config.toml
n_layer = 8
d_model = 128
n_experts = 48
experts_per_token = 4
d_expert = 64
d_shared_expert = 64
activation = "squared_relu"
moe_layers = [1, 2, 3, 4, 5, 6, 7]
router_score = "softmax"
normalize_top_k = true
routed_scale = 2.0
balance_loss = 0.0022
balance_bias = false
router_z_loss = 0.001
router_bias = true
shared_expert_gate = true
init_std_router = 0.0153
lr_router = 0.000996
vocab_size = 8192
norm = "rmsnorm"
norm_eps = 1e-05
tie_embeddings = false
optimizer = "muon_variant"
lr = 0.003
beta1 = 0.95
batch_tokens = [32768, 65536, 98304]
seq_len = 768
train_tokens = 257500000
steps = 4344
dataset = "wikipedia_en"
Below are experts of layer 2 (counted from 0) of a mixture-of-experts language model. Rows are named router (the router's row for the expert), up (a neuron's input weights, with its number) and show model dimensions 0-127. Each number is 200 + 40 x the weight over its row's rms, rounded and kept within 0 to 999.
Before each expert's rows: "comes after" lists some tokens at least twice as common just before its tokens as in all text. This comes from a sample of Wikipedia text that the model never trained on. Tokens count by the router's weight.

# expert 22
comes after: " of", " in", "'", " to", " with", " is"
router,142,201,181,203,284,242,257,250,251,154,194,235,199,228,282,269,170,282,252,211,213,193,207,194,148,171,163,170,204,207,182,231,188,197,147,172,156,158,204,209,174,196,188,192,302,262,210,161,187,210,161,201,211,141,148,249,152,186,210,203,215,259,189,195,146,175,190,202,249,251,225,210,251,208,241,157,77,202,262,211,228,152,231,234,171,139,198,177,173,222,140,203,228,127,230,229,173,173,254,216,275,169,207,171,237,216,164,233,210,193,193,257,276,97,212,227,199,237,246,251,217,247,239,169,218,190,145,188
up0,168,212,155,214,238,260,173,230,171,196,169,173,249,265,164,211,168,206,187,170,152,251,206,122,208,173,243,145,208,197,228,160,204,277,175,213,215,213,256,156,222,202,160,207,245,268,190,223,124,129,208,110,219,175,288,165,158,152,268,247,180,137,214,188,217,182,236,145,285,180,181,280,265,201,119,220,196,227,236,212,224,180,201,160,197,193,189,222,220,206,189,186,249,194,252,233,190,205,253,247,243,191,207,182,166,81,241,251,246,118,222,248,188,138,214,254,175,199,153,203,170,251,210,183,229,207,200,206
up1,232,258,148,304,154,206,196,208,172,254,266,203,230,234,164,251,161,188,204,141,231,208,215,167,161,179,216,179,172,242,227,215,219,170,197,222,207,260,203,197,196,231,228,261,274,225,161,246,212,258,166,281,219,197,143,234,130,195,184,233,209,207,137,242,214,269,183,285,167,237,204,262,245,248,225,195,255,246,155,231,256,206,167,211,227,217,261,259,132,215,187,218,140,165,218,236,250,203,265,227,181,173,236,148,231,238,214,212,147,283,193,164,198,135,197,169,244,236,188,182,156,245,208,187,249,201,289,154
up2,187,207,189,162,169,206,149,187,257,185,227,187,163,171,252,245,244,287,161,216,254,250,197,216,259,197,152,228,190,105,248,257,220,267,233,186,204,185,243,181,214,227,165,156,280,168,110,273,209,252,249,220,182,198,100,212,249,187,166,171,233,203,189,245,262,182,231,159,136,151,232,196,227,214,148,128,211,190,160,217,180,146,178,208,222,194,180,243,143,203,217,205,209,202,226,165,152,200,291,236,263,222,154,211,141,258,215,210,238,241,263,227,214,171,200,182,251,189,276,130,193,199,210,225,239,152,203,160
up3,245,164,165,190,205,180,238,178,282,246,195,206,198,122,227,217,227,141,185,254,222,168,221,237,185,235,171,185,251,145,102,221,236,150,167,209,146,168,199,152,229,202,273,261,199,164,200,199,204,210,179,187,222,182,255,190,220,99,182,218,133,142,197,195,218,166,187,200,215,224,186,153,148,220,235,202,198,230,234,146,220,151,174,267,196,220,166,104,220,233,192,162,210,212,158,163,91,141,250,141,310,170,190,205,169,239,147,225,291,295,177,191,203,165,178,219,180,209,198,210,171,167,230,192,185,251,228,194
up4,186,146,175,201,210,181,251,204,240,199,271,124,183,174,228,245,229,213,216,175,221,216,165,160,185,281,235,204,180,267,151,168,241,216,193,259,159,287,197,194,212,185,254,155,162,198,132,161,180,202,150,174,182,209,215,188,191,225,244,184,236,165,169,304,175,184,119,168,292,205,182,148,165,108,248,236,188,195,206,217,161,173,230,208,129,268,223,187,193,235,266,210,159,123,159,240,188,184,282,146,158,144,141,245,158,204,171,208,151,195,188,227,206,201,208,235,188,224,163,271,207,236,184,123,211,209,212,137
up5,288,182,249,199,205,170,201,233,176,178,209,252,187,165,233,232,195,140,167,250,230,264,302,233,201,148,136,182,195,244,265,231,201,194,159,152,184,141,239,212,221,251,217,193,161,209,187,213,160,162,254,280,154,168,197,201,175,177,172,141,189,241,196,185,285,260,162,234,212,141,243,197,158,231,267,196,176,271,178,192,107,242,279,200,184,211,170,179,155,158,218,185,237,136,232,203,219,142,225,201,218,183,207,186,235,185,163,175,173,217,147,212,193,171,232,205,226,273,193,163,151,135,282,206,260,194,213,109
up6,182,196,212,250,217,200,203,183,277,242,191,157,251,252,130,199,188,251,234,206,169,224,205,209,149,166,305,130,172,208,207,215,174,191,204,202,256,202,163,165,142,198,188,220,262,121,175,226,210,163,245,173,295,163,190,193,163,181,243,235,180,177,101,194,184,139,151,216,240,162,224,229,307,256,230,215,208,241,220,132,251,204,162,256,205,207,247,219,204,266,241,223,166,228,261,218,149,234,245,258,196,190,196,175,175,264,203,159,208,230,245,135,219,149,197,157,232,201,197,245,226,253,155,243,209,113,219,215
up7,204,177,211,260,239,197,158,200,186,125,133,220,231,199,173,196,222,238,208,114,173,195,208,179,185,228,211,263,236,211,172,237,147,278,158,168,158,202,229,171,251,214,207,139,152,228,138,217,188,201,173,115,195,181,206,216,212,207,170,187,177,225,246,253,200,153,235,245,246,248,96,209,101,233,202,191,168,243,189,160,203,227,176,139,215,190,217,228,188,206,141,244,185,134,167,81,154,141,118,209,230,189,149,263,180,210,196,189,194,159,188,213,234,158,197,245,186,116,201,218,179,176,189,147,240,178,249,294
up8,212,209,131,248,171,187,267,243,223,234,155,188,148,241,243,166,144,279,233,218,266,241,126,160,132,208,128,209,103,239,176,179,246,242,262,249,196,135,224,183,214,237,164,193,236,257,245,193,184,172,180,216,167,159,215,241,271,194,195,182,224,159,176,227,168,104,175,243,216,210,197,255,168,210,252,191,92,185,202,195,218,126,174,231,177,233,182,241,203,136,174,198,229,198,174,181,148,156,161,181,210,154,269,232,238,262,201,235,253,200,171,179,161,208,239,217,133,183,208,213,254,135,173,163,231,204,202,205
up9,154,129,127,226,235,226,180,236,170,183,143,316,249,98,234,287,262,218,188,141,181,261,158,190,219,146,191,248,199,170,190,171,277,181,222,208,176,217,151,220,209,220,195,247,247,168,233,210,207,210,255,183,202,203,187,198,179,152,122,156,246,249,193,153,117,262,211,144,182,283,179,222,257,164,216,221,211,238,200,242,188,149,127,179,197,237,181,234,149,215,152,152,200,239,203,247,162,195,285,222,152,194,168,186,247,228,199,219,223,183,192,216,152,260,188,168,241,226,168,227,227,242,193,193,250,210,176,158
up10,189,218,149,200,276,221,184,205,190,204,207,231,184,150,107,222,145,239,249,159,168,164,221,244,201,209,201,243,266,126,202,214,160,197,135,173,232,185,180,234,167,157,216,294,217,228,192,247,156,240,218,177,202,263,158,202,106,269,152,164,189,170,162,202,164,271,178,162,206,181,182,213,209,145,227,116,146,257,279,128,246,155,152,167,172,152,175,213,170,140,247,137,134,175,196,177,206,152,228,217,236,216,123,171,228,229,215,174,209,221,247,222,172,198,208,110,185,150,185,189,250,252,222,200,168,218,225,193
up11,176,208,183,241,237,195,145,217,222,173,175,195,153,276,223,208,204,200,272,135,226,187,173,238,206,246,189,127,207,244,210,228,164,234,256,104,244,132,161,252,249,194,152,148,189,173,176,178,172,210,164,205,148,278,261,259,144,188,194,226,94,205,190,233,160,194,184,222,238,143,210,236,210,280,225,164,179,163,155,174,215,184,278,126,212,182,140,149,221,227,230,177,216,185,139,244,233,249,155,152,202,136,163,207,178,160,137,189,199,136,143,153,224,192,213,204,174,201,249,152,190,244,230,197,259,209,192,263
up12,255,215,212,190,158,203,239,218,121,177,235,197,271,133,202,145,220,260,221,232,235,185,203,212,171,304,199,216,244,258,167,155,151,235,193,230,180,263,195,136,150,289,181,175,193,186,217,178,231,246,196,203,236,216,156,233,154,252,226,127,184,212,216,214,224,234,211,141,183,229,206,280,227,214,142,160,157,242,240,229,178,121,149,209,220,219,262,189,190,194,158,151,194,243,235,221,192,267,195,223,225,175,251,186,203,222,170,210,142,204,174,143,269,128,199,225,176,152,290,214,242,206,269,192,202,218,96,219
up13,183,254,236,240,187,244,229,141,124,152,198,280,248,197,220,202,219,221,255,224,143,179,150,176,203,240,129,178,218,183,186,140,170,203,155,201,192,156,270,179,256,236,250,149,234,212,309,135,195,215,236,148,179,171,201,208,207,235,182,273,210,223,273,213,138,177,179,160,209,204,235,148,246,203,187,193,235,157,221,245,162,220,160,190,225,172,140,242,167,254,159,194,187,217,150,268,164,254,290,274,143,201,141,189,267,222,235,290,209,167,149,154,166,196,182,241,222,207,196,161,207,212,195,221,191,238,174,237
up14,218,120,184,249,153,205,161,234,226,217,284,196,257,206,208,197,139,233,222,147,218,180,250,174,177,213,153,221,138,280,167,97,174,194,194,230,167,239,225,128,152,186,187,167,233,203,217,204,245,234,148,199,201,139,133,149,184,241,174,213,243,189,193,256,145,257,235,249,116,194,192,207,188,207,210,182,197,214,231,150,178,111,173,167,226,181,259,174,195,188,123,190,213,193,195,208,221,204,166,159,229,314,214,169,186,196,194,134,106,215,204,187,184,215,266,215,219,192,194,225,251,243,187,182,205,211,300,273
up15,161,214,185,215,204,162,198,172,238,194,164,168,247,201,214,209,213,172,232,183,188,237,169,229,181,257,189,184,245,152,223,161,213,172,167,150,236,119,211,194,123,159,193,163,201,117,77,213,231,245,219,255,139,200,190,213,181,175,184,207,220,244,228,172,188,200,216,236,161,165,303,128,200,143,142,207,172,114,136,174,197,229,209,185,264,210,244,194,160,166,210,194,227,190,196,182,209,210,145,217,186,186,221,245,235,192,193,246,246,101,251,142,173,161,226,198,257,205,207,252,180,343,149,204,234,208,123,214
up16,173,133,262,204,184,164,175,209,192,165,215,137,235,217,279,234,213,199,234,171,197,180,223,265,176,295,167,185,334,183,210,147,199,186,148,179,198,241,272,203,200,137,251,184,141,214,149,186,213,127,204,225,165,184,215,185,234,147,195,162,206,151,229,214,203,207,236,165,167,231,162,150,226,189,241,218,125,152,235,232,185,289,235,184,184,234,228,189,208,242,150,198,219,217,174,229,149,225,162,134,274,193,173,230,228,196,241,159,133,168,258,170,218,147,225,211,223,197,239,291,163,188,209,129,188,173,121,228
up17,205,267,222,187,205,209,171,272,115,235,152,187,241,268,139,187,193,205,198,108,237,258,159,149,159,256,179,168,186,196,166,145,181,161,160,157,216,165,126,218,228,229,219,177,146,116,212,188,194,272,163,189,192,158,152,167,212,169,191,247,218,200,204,216,119,198,183,193,207,224,244,268,287,174,189,221,192,128,257,174,206,141,210,242,196,154,191,253,177,228,145,273,219,276,182,254,214,231,234,223,247,176,189,218,250,270,213,202,275,214,123,190,193,229,195,278,180,168,226,194,165,221,196,239,198,160,154,194
up18,248,215,142,247,177,184,235,179,159,157,202,191,221,210,166,196,218,199,276,211,175,216,159,201,176,207,175,147,161,195,122,215,276,212,174,216,88,143,185,223,249,99,209,134,176,204,172,215,237,252,203,114,175,152,146,131,206,119,231,249,226,206,74,201,180,110,206,150,223,155,241,217,184,223,143,164,180,207,205,172,194,182,213,181,195,248,143,236,187,163,183,213,229,229,254,199,194,150,220,172,193,245,200,213,199,156,213,161,223,186,243,206,180,193,213,195,223,190,286,164,220,104,151,167,235,236,248,172
up19,97,278,228,158,172,159,171,264,308,205,194,190,187,181,250,103,311,167,210,181,261,203,157,236,207,228,181,167,254,177,190,178,152,255,188,111,163,206,229,151,187,168,157,146,173,184,265,189,248,191,228,224,250,200,193,217,144,228,231,221,214,164,267,225,160,169,161,256,226,176,232,216,214,196,242,143,198,170,134,192,163,241,200,234,184,142,166,251,198,226,261,178,221,190,186,219,221,169,154,224,152,223,219,204,250,214,186,192,194,164,93,178,261,186,184,241,130,200,167,204,181,238,180,175,179,221,225,237
up20,150,157,184,258,199,208,186,278,196,279,96,196,228,196,150,237,159,246,191,200,191,173,231,139,183,258,171,216,281,196,228,227,205,222,241,153,239,211,198,179,254,219,233,267,233,247,198,169,189,141,214,158,272,136,194,197,164,182,232,124,163,211,230,239,230,175,189,253,205,248,231,191,205,205,212,130,223,245,193,179,112,187,227,128,283,164,194,172,226,242,178,183,127,163,170,227,159,224,171,203,236,215,203,209,204,167,236,215,205,235,181,145,302,183,227,247,161,179,301,228,186,122,147,218,224,231,211,200
up21,230,230,240,165,216,174,244,245,261,256,215,201,234,211,222,216,194,218,229,227,214,212,223,178,153,192,118,160,197,146,245,247,144,247,139,186,317,191,176,199,241,213,236,229,231,237,248,193,230,149,213,221,195,167,231,183,171,255,196,248,272,247,233,130,206,207,234,198,242,218,160,206,320,221,204,240,158,157,256,146,247,159,128,192,194,254,125,207,209,196,147,178,166,129,221,241,211,235,219,172,236,181,144,184,293,177,204,287,191,208,192,247,222,222,173,184,240,252,115,239,190,182,172,232,213,207,193,246
up22,196,167,251,192,242,165,160,205,194,209,155,198,199,250,185,265,170,184,187,169,241,232,246,174,166,215,170,196,136,205,228,275,200,123,237,151,250,139,189,253,187,235,183,276,279,176,202,176,123,175,171,244,203,178,153,221,189,194,232,175,147,208,210,220,180,268,280,172,181,200,219,183,269,220,218,195,195,240,223,191,192,142,105,209,100,213,260,128,234,117,188,215,190,177,219,248,244,212,193,221,197,246,198,201,224,191,200,197,181,215,211,172,272,237,215,224,231,243,255,221,145,295,255,138,256,149,237,131
up23,259,182,174,110,275,206,241,214,245,188,178,215,151,143,179,208,181,251,189,145,180,142,143,189,159,264,180,242,207,254,189,216,145,191,229,239,218,206,186,290,177,205,155,176,251,173,170,210,190,208,213,129,177,207,131,223,188,202,226,177,212,207,188,177,184,239,170,132,222,185,187,175,220,159,155,131,127,162,219,146,204,234,156,187,227,184,138,236,198,276,144,210,146,206,267,180,267,194,232,217,167,185,135,198,139,152,198,229,254,202,229,149,114,204,98,224,180,194,235,177,222,228,303,201,159,230,222,236
up24,190,220,156,203,248,301,198,221,180,136,131,203,118,136,219,182,177,222,190,226,198,139,232,204,193,219,173,150,114,204,208,171,197,257,192,177,146,144,215,225,217,184,174,205,208,211,235,206,181,202,171,155,213,170,260,249,175,176,122,125,177,204,192,196,154,242,192,207,116,223,165,192,193,128,143,187,115,233,168,179,237,272,191,241,142,190,177,243,145,166,153,176,232,220,225,166,240,184,193,258,181,230,212,132,215,242,220,204,234,171,265,223,110,198,260,272,186,168,225,184,210,190,201,103,216,201,284,173